{
  "d_model": 96,
  "n_experts": 192,
  "d_shared_expert": 64,
  "moe_layers": [2, 3, 4, 5, 6, 7, 8, 9, 10, 11],
  "router_score": "softmax",
  "normalize_top_k": true,
  "balance_loss": 0.000198,
  "router_z_loss": 0.001,
  "lr_router": 0.0015,
  "tie_embeddings": false,
  "optimizer": "soap_variant",
  "lr": 0.00706,
  "dataset": "wikipedia_en"
}
Below are experts of layer 6 (counted from 0) of a mixture-of-experts language model. Rows are named router (the router's row for the expert) and show model dimensions 0-95. Each number is 500 + 50 x the weight over its row's rms, rounded and kept within 0 to 999. Numbers have three digits each.
After each expert's rows: "comes after" lists some tokens at least twice as common just before its tokens as in all text; "comes before" lists some tokens at least twice as common just after its tokens as in all text. This comes from a sample of Wikipedia text that the model never trained on. Tokens count by the router's weight.

# expert 106
router:538515424458436543551477512517432498573532539389480569481460393496515491516412468433508538442514439572427469588489530495524416545579457508565410515510530523442511440511519544463469522558578432457475566487444598455538521457404474499560437568479573506437487502523515493522479431452510404521
comes after: " ", " (", " V", " \"", " Ch", "อ"
comes before: "u", "y", "o", "cu", "ia", "j"

# expert 146
router:496409498515464526507403562536475480537601565476591504536471497471493459490425450524552509434464505548479464511520554608520479538568486535559444454484555538433540467437525551419527465536532421406542587462463532437523595459504473484494444519470569524412439464590453541491385459438554510486
comes after: "s", ",", " up", " well", " pa", "ce"
comes before: " ", " the", " a", "ment", "it", " other"

# expert 126
router:475456527472418506649470530582497455486508549496456584472483367518486511464473488441493550513522471534470504490517542527523487566496425574503510475558530494472606481471530531457501389511603481505521582398455572454562537429420405457557398518459551513436457545534452516515491505484546460488
comes after: " |", "\n", "---|---|---|---|", "===", "|---|---|", "=="
comes before: "|", "=", "==", "===", "\n", "|---|---|"

# expert 153
router:455469508482475525542416569557473475569562523511508552502513468526508510432500435475624490468414428531478519527473526578527465512591502544522423491588498449473540501464536587381394484487568465483525538445458515435553551434502497467596460497488537533399451486590452490510420476480527383511
comes after: " ", " c", " b", " se", " ma", " h"
comes before: "s", " of", ":", "el", "ed", "up"

# expert 156
router:465501429468479570575483523497519492551541560481451533458410465573496484458453501418559487474495452629451449534542542509493521520554417546581444447512540522463557494445502526455475494561500488480573594444505556457538609474492426476538485518484569530433382451585419509453412424503547496447
comes after: ",", " It", "s", " it", " which", " he"
comes before: " a", " ", " the", " been", " re", " also"

# expert 185
router:529407547542467578539450594538517502539466510464525519489439416565469486520435451481533509478518456589506495512502501556556468568572521519597468448570523513388533490518555523414510491497557408473528501506519544487549565465514398446549396479476531569385437455586431529417481465474531489451
comes after: " the", " a", " an", " The", " c", " pa"
comes before: "d", " be", "n", "c", "on", "le"

# expert 166
router:490475461494484554609484529552518497474475489519484544499499412497411467516460469489541483543474404506496512454533528589508454554546491611531457486535573483422607490448553584459524459564524415503521521440498568405539588465483474476558410527436488468392461535486457573488440392566524436499
comes after: "-", " O", " S", " Pla", " M", " E"
comes before: ":", "n", "mp", "s", "er", "st"

# expert 64
router:521456504462479502545443493552410444529506524468505622452506460506482500529451447470472526489527479574496463514525567513516416538576462505551424510558586536418614439496524558441419506509495395480581534519494556457532559506400418520543430506450530541428472490571527563456512412502431433424
comes after: ",", " |", " of", " the", ":", "-"
comes before: "d", "k", "s", "ctor", "ke", "re"

# expert 191
router:525454469485465600537437520499407452477522500523448517427431424553515558529524511523605532447505425488444503592485560588551511584515463533579460444508534495510528445429515554488475457527534445449546545508448536444516600475443451460570440546388537515467428517588423527518498454517447422463
comes after: "n", " the", "ci", "t", "al", "it"
comes before: " of", ",", " and", ".", " in", " ("

# expert 65
router:445443510516465555556414520509472476481577569497538613494457396497506476550422432468535497478484510505502508465545568554628432500569451521565470467535512534475593426477563565459458439478542442488503475493431541482549563477492510520519469481424562626492436460586485535497457447424486404476
comes after: " de", " a", " co", " fa", " A", " se"
comes before: "ing", "ed", "re", "ade", "ce", "ation"

# expert 164
router:458443512501504530591477504590467526513571482485467558461491456551501499466448428505495500488519510569499448524429505516547434550501468610515505492546546549432580400435507573407525501544547458482535573476459625411535535418484433443556432467417542544402437529563497538476501456454505417514
comes after: " ", " (", " |", "|", " 1", " /"
comes before: "C", "S", " |", "2", "E", "D"

# expert 119
router:505524419472448517611497499549496399464564532479575583448432391527533494437488472431501535394513472516445457591507527536573510571536509527521457514506551594492550429504511522433471423480545445457545582511482581509583501422475518460528509528470549540380459502521463575465491448484500506422
comes after: "\n", ".", "==", "===", " ==", ")."
comes before: "\n", "==", "The", "In", "===", "|"

# expert 173
router:476445452456515626588401541560454487506570484476589582438412352530506583531496503439492508476512445545499448534468526511546486548581462524514490404510528590460633503498491529446416451490549444493521543497471559501511533466479476469534481520440517536459442535544418538479516426521516490466
comes after: " =", "s", "\n", " also", ")", "History"
comes before: "\n", "20", "born", "A", "C", "M"

# expert 183
router:542445491460390535542428508512439491463580577457544534407498401553487528502496419468530548491483496568430480548538512540518454528576438518477445425546545620438538478482555580474456447483525432486535538493440525520521581449498443521551501543454559493402448545583430589491427473516510475447
comes after: " a", " was", " and", " to", " the", " his"
comes before: "s", "com", "e", "act", "ad", "app"

# expert 104
router:540475508522430561590463557511498517479548474464462516499469448512461449478442501489535507488442507496456454549462553571530442533520415531547409451549569547428564497485489538467476459559584386506584529405478545489557603469487445477530523502485474612402434475561460570409515405490531440451
comes after: " C", " E", " ", " F", "th", " Col"
comes before: "n", "e", "mon", "mit", "et", "vision"

# expert 178
router:495430475453482520563495472578463520519559504415601537444459473561482469415450498434545571512517495512453478524502562539521425526535461540575475447505569575452527468450510518416501413550519475471528611451442553393611537413466468515562470464396565550429487500568507522455486482484561519464
comes after: " 1", " 3", " 2", " 4", " 0", " 5"
comes before: "5", "2", "0", "4", "6", "3"

# expert 182
router:519468496435453526543398480545410500558534516427505590484421474478487518485457437554580505471442447531408483511513500600571480580539438535543479481579533550468533438484606513474486472573534458430532533465469605429577561514453469517530486537440568513495392480524461589485478431524548464475
comes after: "'", " of", " at", " in", " for", " with"
comes before: " ", " first", " father", "tor", " own", " re"

# expert 165
router:456458447493457563573457530560473478505548594454568560418437458567437451481439450429561511469578538582507446479499523517554505517549445540566412521517577521449531459474547518395529456562513381482530554463492529395525587512467477491527460533453535539476435461536473565503396437485468495479
comes after: ",", "ed", " known", " served", " to", " he"
comes before: " a", " the", " well", " an", " his", " \""

# expert 73
router:478434512526497504550500540511521410516547548468577541495472406479520444533466449472596533434525452604424411519495515571549422553585460528534471480531508540460565456473542573477454498477492379437535560540445577436598531429522527474545496475486554482388438517514468569493442498450565485457
comes after: " ", " ex", " su", " con", " part", " re"
comes before: "le", "ut", "re", "u", "us", "ip"

# expert 83
router:416458483451470532584475513609483474530498519499560593509421414479496459461477399476503518514487489536447453559520564549507436547522469520544417467579577532380646468463563493488437461524528413519488520514515583404605533483507473480510455536452548460451429500561492529479439471483499484482
comes after: "-", " (", " b", " \"", "|", " no"
comes before: "ce", "ck", "n", "vel", "t", "st"

# expert 88
router:472419461463484551574456537548456406567480517449512518518481420561482527476450479486501487447478474614472504544485477573526431572547418502553462461527592510490557410491507617399456431491504435497545539465530541464589565461444542475535510449462539530429451454557426561430495477517572445547
comes after: " the", " a", "-", " \"", "==", " ("
comes before: "re", "ra", "ir", "at", "ro", "la"

# expert 70
router:495502517468469516563442516482498486499541574441569535493461415568496461510446507511513513477421465547450447590435482535562419590516466519465458458577568519422542391517557567401503455511495458411519606469473556471612515472470472452576467495465575508443436506565454551492473479412548457540
comes after: " ", "-", " \"", " (", " sub", " along"
comes before: "ur", "ide", "im", "y", "al", "ho"

# expert 113
router:475456489532498519636459527501506493532537507415467577472484468513499493520500484448560575480515459601455497487554503513515408582558498514527463437563535553509551449436529538451452453546568466449557560401434514487624539432458423538559459542406546527440434554500475524426504455493502410427
comes after: " |", ";", "|", " /", " +", " were"
comes before: " |", "%", ";", "•", "0.0", "32"

# expert 139
router:480459415490425567550445541492440427526514526530539520469404489485507525510466495522537523494479444557432491527535586574546413557522512577515479445533519527450567436398567506509476426527455492441560565506468509476614569413459484531489424582386539589405445511548450521486503478501521447512
comes after: "°", "′", ".", "N", " $", "_{"
comes before: "°", "′", "″", " |", "}", "."

# expert 176
router:512439436447387569581447573557474514454548543469519515444427505513524555457462418507501498476536435563480486543523561568533479529539525524513450478546480540452620432497539532423410428526563506461586542476474522477479539467492456525548434527382539528431479546589423534532503428434520424488
comes after: " 19", "-", "20", " 18", " (19", "19"
comes before: "–", "-", ",", " |", ";", ":"

# expert 159
router:476483453470434512578442524588415448472495431447479549505502447565480522446479480495522529498498480579420514560509550494503424602506520497521520515542585523434659459461500544381496436513487414512592523478486567453516556459453388507533516539472509514411444496565437528433467434542505489488
comes after: " W", " B", " T", " G", " S", "T"
comes before: "t", "d", "R", "od", "ver", "l"

# expert 140
router:527497478422499519541501552524500467503554513427537558466473474524488489517432472523496565514462422524466416572538480522516420557562421525482464472529589556427559425447556560470446495504513377481567516516432581489581541453497458468610489475484589529358445481583475571439477475456547482507
comes after: " ", "==", " \"", " a", "S", "ical"
comes before: "udi", "at", "ar", "e", "or", "a"

# expert 86
router:527442478465488554535435589495418471511537556461548534473494434557438536492479428479515539496528521560470466546520532557509435529554498594487442450597568488463562466456575593435465431495560425459547565431513486469537616449472476526529465497464563595389457488542435523451464493453481404504
comes after: " the", " an", " and", " a", " The", "al"
comes before: "s", "day", "ro", "k", "town", "ft"

# expert 84
router:502487505545479585554461514559504472519556480432464527533389462515518468489485469435610525489518482488397462523485544474557424552537448554580486468472554575441515480453552521330515446508522487422590518412480529448487518463471474517587401532495543580400476556560496508524490440491492446510
comes after: ",", ".", " K", " Ma", " G", " T"
comes before: " |", "00", " (", "y", "n", "50"

# expert 155
router:438461415524433522515514557547458512474574546461530610461512450519512480536475491425565524481512397560432481508506547545489501558520491586608485465539580557463574477532584566474449465435562424495494513479434613439513529451517490499553486527395517460462454463509480584472453444436508414440
comes after: ".", " ex", "\n", " re", " Du", " pro"
comes before: " the", "ed", "s", " 19", "ct", " his"

# expert 115
router:443490406447453496554502474566457442484546495499552558518395450498452568485460454482541545499468501515506481513533507529572487566511460601565488515486535611456614464500594527426475431506488473503581553481426548435607556428482453479531454521395499511428403514544432556495483478469527511427
comes after: "\n", ")", " —", "\"", "ception", "le"
comes before: " \"", "\n", "D", "See", "B", "P"

# expert 118
router:446463444522474558521474596530475506560492574502466534515393423568491491452483501491511511450465463526413547507506523616567448538538505574550441449517561469415598444444594501473449470485477471521492572499502579445598535452481470520496394578420555512449475551505460541483418459535493425471
comes after: " M", " m", " F", " comp", " Sp", "_{"
comes before: "ic", "al", "}", "ical", "an", "ish"

# expert 179
router:486482474505395514562473539519439497589611497487555512515488472508468456452426492411552555452533536566505433501481546520542486505548403611551397486539534553477587451474538559398481477523546469495563558512475599457545532409485474451553479497411586531472472515566464581476470463456520495453
comes after: " ", " 0", ")", " 1", " |", " 2"
comes before: " ", " 2", " 1", " 3", " 0", " |"

# expert 171
router:451467453479484527525426522573432464509578606509534592483482420495428545434421452526569492484527507566458453597500499479494490546609507546503483452545505535422559441462565553438456438492571409438486534459473561466600521429494509538545479461437575518396467514486482520450508444449563523490
comes after: "\n", " ", "-", "==", "Species", " the"
comes before: " ", "-", "•", "Species", "†", "After"

# expert 144
router:482442483467445546584473545502450424552550552443461561478423426548497539536452440478489479456429511552429493563492582473553498578556475522604427456564554552477646501503565534441510437513567490463579514474484545433536511393470443543522457472413501530457461543553422551504475479468506511496
comes after: "\n", ")", " list", "\"", " Team", " Year"
comes before: "\n", " ", "---|---|---|---|", " 1", " list", " P"

# expert 121
router:442459477464404579552434536569432457582529516495467521465427468533516501472456434478574501410489470555488494489475569602530439589513483537529527479545551572481534467463515574436473402556496493458516622486511534439514596421497472540536472509442566498476465550521440547491501432457446378487
comes after: " (19", "20", " 19", "–19", "–20", "–"
comes before: ")", " |", "),", ";", ").", ");"

# expert 68
router:505448463443504525570418595582481480509520555509555529431511443507531514441490383510509543430456465548445531504485489574585435568586516596489400461568511512447602437488517534483448434486495455466520559497479592491542558441502481427524473505460512508483424456572401526480452463457506412482
comes after: "-", " ex", " Cor", " re", " ca", " a"
comes before: "it", "on", "la", "and", "re", "ri"

# expert 177
router:476411442497459597517399597560479457511461550468545552446444468497488488525476476499540537546485436570499428526500547597512501524516508534561478504515595544405520477499535544364460440522553504430533502498517553437570545445439401438571509556446471527428418513521450507527481452395508490484
comes after: " the", " The", "The", " a", " with", " and"
comes before: " of", " ", "th", " years", "-", " are"

# expert 111
router:488479469460448524619503578506411479469573534477530550486428445515485477416449454485577508440443513529480432531469520488563471529538522577526425419507523495463561506455552518420494491566521467465589593457501578413535548381478431465563449519407532542502452573556476544427482424478488494477
comes after: " 0", " —", ")", " 1", " 2", " 4"
comes before: " 0", " —", " 1", "\n", " 2", " "

# expert 127
router:499407466523432573571475543521486418527518503480521566484469513524512473431427506496594583456498424515464455475518530551529404537535500517542445465572582519430558396472495525388469444559556490441524568478472532488553505414476446471604489458404573571435468534544490514463527434470499429505
comes after: " |", " ", ",", ";", " 1", "–"
comes before: " |", ".", ",", "%", ";", "1"

# expert 133
router:514473494451473588557454578585443479568535488454478621477431495547467536493460498505526521489509487569438462571492507576580446567602440522559455492516526534485538412506559551463431452567591428435563551446448514474558566508424485463544449504455511538512471518534474558426502404412515497534
comes after: " of", " in", " to", " by", " for", " from"
comes before: " ", " United", " first", " city", " U", " 19"

# expert 91
router:459444480493457533600499564537487483548521579457553641520457401525497507473463531451527538471489433530422393506472514474487385538521489549536447433582609486425543509472566509479480401498487418475563525525470571447543588472540510478544491476472504540467433461495475517482438520402544429493
comes after: " ", " un", " was", " re", " is", " in"
comes before: "t", "ed", "ved", "ted", "ver", "u"

# expert 129
router:504403490394463558559485502467458476531567520481557595492430470519469464507448454513491476456488469509386536547533551515573429543528518517536490492572595513380576471461550512465445416512562383473516545487396490456542581476454489555494437546456569561476523509558449565485461460505468428514
comes after: " ", "p", " f", "f", " con", " co"
comes before: "c", "ction", "y", "n", "il", "ct"

# expert 85
router:478409470487473563584420548519440447440543459460478535499495456527539462533488437517537474411502441580456515526492531571534493545551516511516497498536577546400617476508544543456463467506503443452563580531424548458532585482400464458487445486384547532404401504522448510466499483503503392480
comes after: " (", " N", "C", " C", "-", "S"
comes before: "S", "T", "L", "C", "N", "R"

# expert 71
router:466481469502452590535485526467446512438492602521545568487489408509440485537503428496488520452452444550483503530466553522511416556589492488556475470547543520506570470443513569419418473484502400476539555424476510477546630485451473451567439486502480551373410559516450534483540471392508446519
comes after: " the", " a", " of", "ge", " and", " F"
comes before: "er", "l", "ers", "mm", "ur", " Africa"

# expert 105
router:484499485487436567542484591566424502511563539444532568464482482540521527432512468469508579431465479516414463584512584553589484573559448550546535428492563515447529388437570567451520491511542388419518527431464531434550585429515471452567395516463533500478465535479498489482494462467497505452
comes after: " University", " one", "s", "er", " Country", " Republic"
comes before: " the", " York", " 19", " South", " New", " S"

# expert 89
router:454465465517453540515437519504504426541507513453530574401414463498489504534468443491625527506607478551449429467486554528561432564542527530555434418584562573389575451498500525456484390483541461412526507504474594467561589475465513498565483529487488477420486484538456539523465482456518523453
comes after: " was", " is", " had", "com", " be", " are"
comes before: "ly", " ", " to", " as", " in", " than"

# expert 188
router:462444467463408591524503568550444471503597496523550575434416448518505514436442457444580474394485453544450476495478531557541481535494529558504461471555569573485572404482518515435468424499533509433592544521513524491538603411507526541518487486468529548432434496579461524502517417432458442493
comes after: " 19", " 18", " in", "20", ",", " (19"
comes before: ",", ".", ")", "\n", " and", "),"

# expert 117
router:467471428463424613531474545614463454540515495456460565471457429474453482437501483458517507455532431638469470520504519513508502556536498604515466475534561554473499463523530530460479414522556398521543550483519564469591548474482480491590486536474506500433480451550457517405475371402479482456
comes after: ",", "s", ".", " that", "ed", " do"
comes before: " the", " he", " not", " was", " is", " "

# expert 174
router:515440459458480534531458529576498439507587553462489539460476435520460538538483496511489553446483496517460489499460524544595413576475483542526405488532565527401607411451482522465435401577533518420547607446445557480508570490463493472540424490484568501460437485589500572505466478481482386529
comes after: "-", " (", " \"", " the", ":", " of"
comes before: "ed", "un", "y", "ight", "ill", "other"

# expert 101
router:452522467497491483509499609515434499543566525462540552471411457515479481442428452463553575470498479578459394511489557503526459536589514534537518422561495529465596486427537544448464456542514487487547603421429567405566505451449462463528484543444578547454389479595464557456479484494503503449
comes after: "s", "}", "%", " 0", ")", "″"
comes before: " 1", " ", " 2", " 0", " 3", " 6"

# expert 143
router:456465449447458538631445533511522493531510525530533559465457485527543493489467460463548470504464468598482465501492527556511423518547507549544473423587568583380634422505514536397476451529553490466566521470487592460570490433459435477555474473451537491406455526575440515492521419456488483475
comes after: " |", "|", ";", " (", ":", " /"
comes before: " |", ".", "–", ":", "–1", "–0"

# expert 137
router:415458515446445555516489531558417493544568574493528620511422449500490511524483458489579560498459502496468507485539540482581425504512504513544431385559546567501577430487493522449433504542529469464574576431437562402564506388482503500505459486398521513459457499499428511468407435531490475467
comes after: "\n", " 0", " —", "ten", " 1", " per"
comes before: " 0", " —", "ed", " 1", " 19", " 2"

# expert 47
router:556450502479432536568413590493493501534586558465472528442424386515497481471473497478528481448478484526490463596489568553549464565538452524559455454509509519425500477435542544443519438496532475402627588427404566486526540496415378478527484505499518535515504523595456546514487444501480446508
comes after: "s", "n", "k", "ro", " As", "an"
comes before: "ia", "y", "is", "o", ",", "ian"

# expert 142
router:480487491496484545553434518500512420485606539530575573510455430549529458496405500466605533509463450529493489541472521498446391584546471494481501492549548515422541448494476538449468475521569444516536545509426576470547554503399508418527393470407536537431450525562472539475465392442558447466
comes after: " ", " car", " tr", "gu", "ea", "le"
comes before: "ar", "le", "lect", "ver", "con", "mp"

# expert 134
router:473444476510465598515468518527461470486537545546530516483486448497423490482375509492522543514456442511437496507522552560514467548636420524490447479512594515503558446397561583449470461492502465491570514468516536417534526484505464462641484553464519537362496506569459555503452444522580416521
comes after: " ", " f", " st", " g", " L", " c"
comes before: "ing", "s", "er", "ed", "ers", "et"

# expert 172
router:451458507498482499577493513541454457464600496540496585506478406488490510508479500485553504521478430540451440528467538515540403547507460502517424476579596519440610493428510540482444497529572378448545505520395516444552544480456495470566453487443563527473379517533428554423433439474536424508
comes after: "c", " ", " st", " re", " f", " C"
comes before: "g", "e", "ct", "it", "st", "as"

# expert 81
router:512369415501455494523493591526495513475552553507544575555446436440496528519421495477536529458440508540465466486513498525572467518520536505574449478534573498422528504464565550449439417477523373436518555507426573443535545436476490511533494550474557550407387513541466559438433437492516426471
comes after: " dis", " in", " con", " pro", " ex", " re"
comes before: "s", "se", "it", "ct", "ant", "ment"

# expert 131
router:525454442470424572494399576550443479496519496490531588445474481445484516506471484442645472451505472549446474551423560583523473583589481549531497500514579508449547486501552515473480428481561377444533501411438506412538569494416506498577493496495539492439455527481499538474499435410528457487
comes after: " the", " in", " of", "va", "equ", " a"
comes before: "ly", " ", " time", " life", " election", " year"

# expert 141
router:509441530502434511557501532502465469511571530486558604468503377464464431550409476435571543498450448586455468510521541510517450543511505521625513498555553499448528454506496538428519436552530404431530571462472526470540601484481453464496496490498485611428420458587470563555469480412531457505
comes after: " as", " re", " con", " a", " de", " As"
comes before: "ed", "p", "ign", "o", "es", "ident"

# expert 114
router:454438493499465510583462576487438494547562491491496582515379426511499489491412476458520510453441472525401477495479540545516463600551452561483436485564587496451624489485562514434505501467536508440574563485427558437534549405496457537574486466464602537480437509566461572473453490455515511514
comes after: " 0", " ", " —", "%", " 1", ")"
comes before: "\n", " 0", " ", " 1", " 2", " —"

# expert 149
router:444421442507445568602446514592480474493579452473502495489399375512529493464455465454571547485485493512435441585431526472564472557521421511539475429537545600512541400458532509448473432539542459530550561500452539440508522477484541549584445535478557546464442451543503592490534438483533508499
comes after: "s", "\"", " U", "es", "ation", " J"
comes before: "\n", " The", " In", " He", " It", " This"